python train.py --n_experts=80 --experts_per_token=4 --router_score="softmax" --groups_per_token=4 --init_std_router=0.00677 --lr_router=0.00078 --norm_eps=1e-06 --max_seq_len=512 --train_tokens=260800000
Below are experts of layer 4 (counted from 0) of a mixture-of-experts language model. Rows are named router (the router's row for the expert), up (a neuron's input weights, with its number) and show model dimensions 0-255. Each number is 500 + 40 x the weight over its row's rms, rounded and kept within 0 to 999. Numbers have three digits each.
After each expert's rows: a language model's description of what the expert responds to. This comes from a sample of Wikipedia text that the model never trained on.

# expert 29
router:560518449467542461498476507495527487561495452440397447475460527519517478490484507478524480551506560471467481526570433518436452544487489499474516539500581510454456457586444434509392454467477444506512571521569549465464413484505546430522467516485460452449457557549496440498530540550528502528547451495478426461480454529534438501517502459474483496442507503466489509465526477568444439528563484531452465540562511422528491496522470514540544446470478482500454527443476499526526503469503447550513519517531579460455486447533451487465558503537545476533550497591484450584523448537474464515496487506534487426469506444473485513476489472476519497566408492458496526549504441485461555499568482528513497539509546500470548489560496548541549538443539508465427463488475519441575493493536451
up0:414436496426504495550465446445468484507484490556475485520502506501433537497549547526534438573515565500552447436462527493485552581469498397540504444542573503483525488530420495542439498491435519473407529530514521503482478501514465527528583475552579471520464511498467462518496427491547530475433512459468436529471454490523510475513501504552552460475579448496483455553511512514486445514535564536451442513440541426526524481540499519526556505496503447544547460560454511486516497507506482468477436498522465529547467524544464529532521540568583536506515514521502549484538504465497535525435487539520467514440483500414539477539474496501507571556518511519542498446532476463512511487529599506548501475539458603534534518526490430525423441520503455493466499469448478541533400436476465
Description: Word-final name pieces. Closing pieces of surnames, place names and other words before a comma or bracket, such as -ley, -ville, Em-manuel, Nu-eces.

# expert 62
router:443549489483434491553438507489523528485500502553464513503588447560498492482526535546453568481505490481470457497467440453439461505532513519526454468444459555550511506392516575496465509522535491531483523440409466491489535506543470467500495452552492498489531548500509476527461469558468425458443547477540521450531558435498454514600480463506525560438414488445458534524459512422573576462545452546497555480562485502457508390441485548575531454497522472520492510572472489489496486450525521463441487473513522511513536523486452547578513506544512447524445468513534567479485507445554526500491509436436486541541540491448472498523508449487563468450488517562522410501477492525556456475487467491492515452526488558521434499457498455497433439474560475450456548516519491484561490489514548
up1:394517542507458543505502494428479461503452526431478464520575431525593480472569560528525535470514445469507496523432534492526483495499546541501451455445448480474529527568559516497466524505518467454514486485469502413488523543480497491458475483543562491461534426521495539530468534525509493473562524471513488504565497480489544413562418470481531481529474561464407601503423440411532486498495478476573479501545460495514441511465552451499431503557527506527540477520534439465464461538508454499461493494555486532502571551477486486473600510429502447495500527459431509499503488464528533519474563498440537527476476490480548515494469470545515502523518516506563458497470463499494501503569433412479483511549519530484467501494484550535464512498481403428532507533476572496546419491461600
Description: Media and category nouns. Topic nouns for music, film and politics, such as album, film, Music, Labour, Total, Platinum, and taxonomy names like Animalia.

# expert 58
router:419537572516467468487506533508498528553587582464567515522523456540500498483510490475461510500535526508546534453458542512611506506493499500411450466449458498543473510478531543429514574505442486504457438527468475538470492473491460535452568452472498497519527506519541523498462460493456483549439458492447498520447510491462466423486454534515542541497433553467487538500487524541497551489538487435543466459506486539501465473580441487422500465538585432519512528535466488534463465485492501530526558539500540445550492621527496499438529556557517497551440496439474567443452487478523450456529470465529535486501534533469477491475467512474500517463557467551430473468498553488477395525474472452531510514429499515544440548492415478495507500489433552539522529495443378557511508529549537
up0:505462509460495456514521453470418579490462553502551527557543527514474481498494483533473532557541591523481495459526508502536495504427543543487592513432577524514521489462491581448488528495461469562478479486493528524514500505483528411516518511520514569417542416524473496440496557496457477536481515512458536523548520473489436477455502539529574562541504479483524471537539553499468528490505537449561496460544521434483568427492459459497555507534480482495499551471554477552483509478509545519505528527485452454544456542421475460411535459580535565550498499491537525545455460473506469556557529499583388481380494462483485458465511497502585472450485503502530506521481535467513502466529518469471510413438550544547486579428527516553537509533503511483538507518522507506560539577547529
Description: Infobox and list labels. Line-initial labels in infoboxes and list entries after a dash or pipe, such as Songwriters, Best, Genus, Preceded, Majority.

# expert 55
router:506512498565489463469526478505470464568548540430525505482511462572551450529466410512505513462545569543467560502460558556538532456486471527527463536494464450535419478511459573416512512466468438554485534522514443482510522464529409594437528476525546540528515471444544524534470449544447500414479503544443539487462474515479495431487497540515585482435453503460453533543417460525495526552493524448537482432516464567533475493576483521467528456528498558425535502526480503530427408485506465549459541562461483494552536574527529461500472557467477495549494513530415475529468490511446485488468513512457479504471461454555437424461496554477452476577496511518463472472458533499485483531527493552553487550471489509481483561509442539445506530479507520485534477485481448515527543430456476
up0:472480545500490460584486524535501492548514492488520421495496485545530466458479541544392500472535506532526479441476511539518449553474424507541433504441458432528496477489564497466488457485514513518499502507475427474495442514631520488536515447404524521519536560499528465495458537560501518494460515499497527468561462505457445476462529459499491414504491515426499490459525485466514462459464563525492426453502436350404517461504520478495554490462467521502492464439550455528457475488419483525473526429541554450554514504505530536502511476504476465509553439463523483475510472442479481470449484535548485466467481644508485497535455491457538467476428468525433461501563513508540449541566451529500535528463466517538500491470508444476429513517520470495495539477448478506493536517594556
Description: List and table markup. Line breaks, list dashes and table bars starting new rows or items in infoboxes, taxonomy lists and tables, plus hyphens in date ranges.

# expert 30
router:434490539482538486468536557452518580528484557445550479498485503519506483525578543446541476507528453499440522369465485495462471437509505419503432446467538581500515584467478507507571553580494483497492440554479453511473578460485530505504533469499478550542481541500526541531504469580431498550488502522500463523504461468559500500489509494532436512437453521523479532538444518557446547531497473443561515488439431516507552477521466442476560466511475395486477502533450523509512481515567425532491444493451519416523482549501493496469500551492466483439468579531437494501474541475486431447522508462467600524465476508489445454537465488447522397451563488508487483453521544471483465528482482530486520478378521475551528500483472530492510510536432454503509570511460479467499492505469503
up0:514474555484529544444476512417538517481490510515503475454558531524567421489533489479495510519537495521453509573451423449464447516495543524471479511497517550491564476456464533542406531479534489454528537536464499547522543575535534462551513524457508621521483463525531516483461515527486447510467407543502451512537532472433518512528517437495468489468528504513529554410496514532439490584514496494531488542504563487547523447465443523547474526508480514450434528503530522489495480489516500485478453526584486533530534628535526518488590527544498496514562519550615465482482516580499496556469493498523499556454567467544471497495543502526547512496481471464516529456473512450484539513454538425488521549557567489550464504478499424491414524472565536567497479470444494480519383505547468
Description: Infobox and table labels. Field labels in taxonomy boxes, tables and lists, such as Domain, Kingdom, Genus, species, Total, Status, Position, and signs like + and −.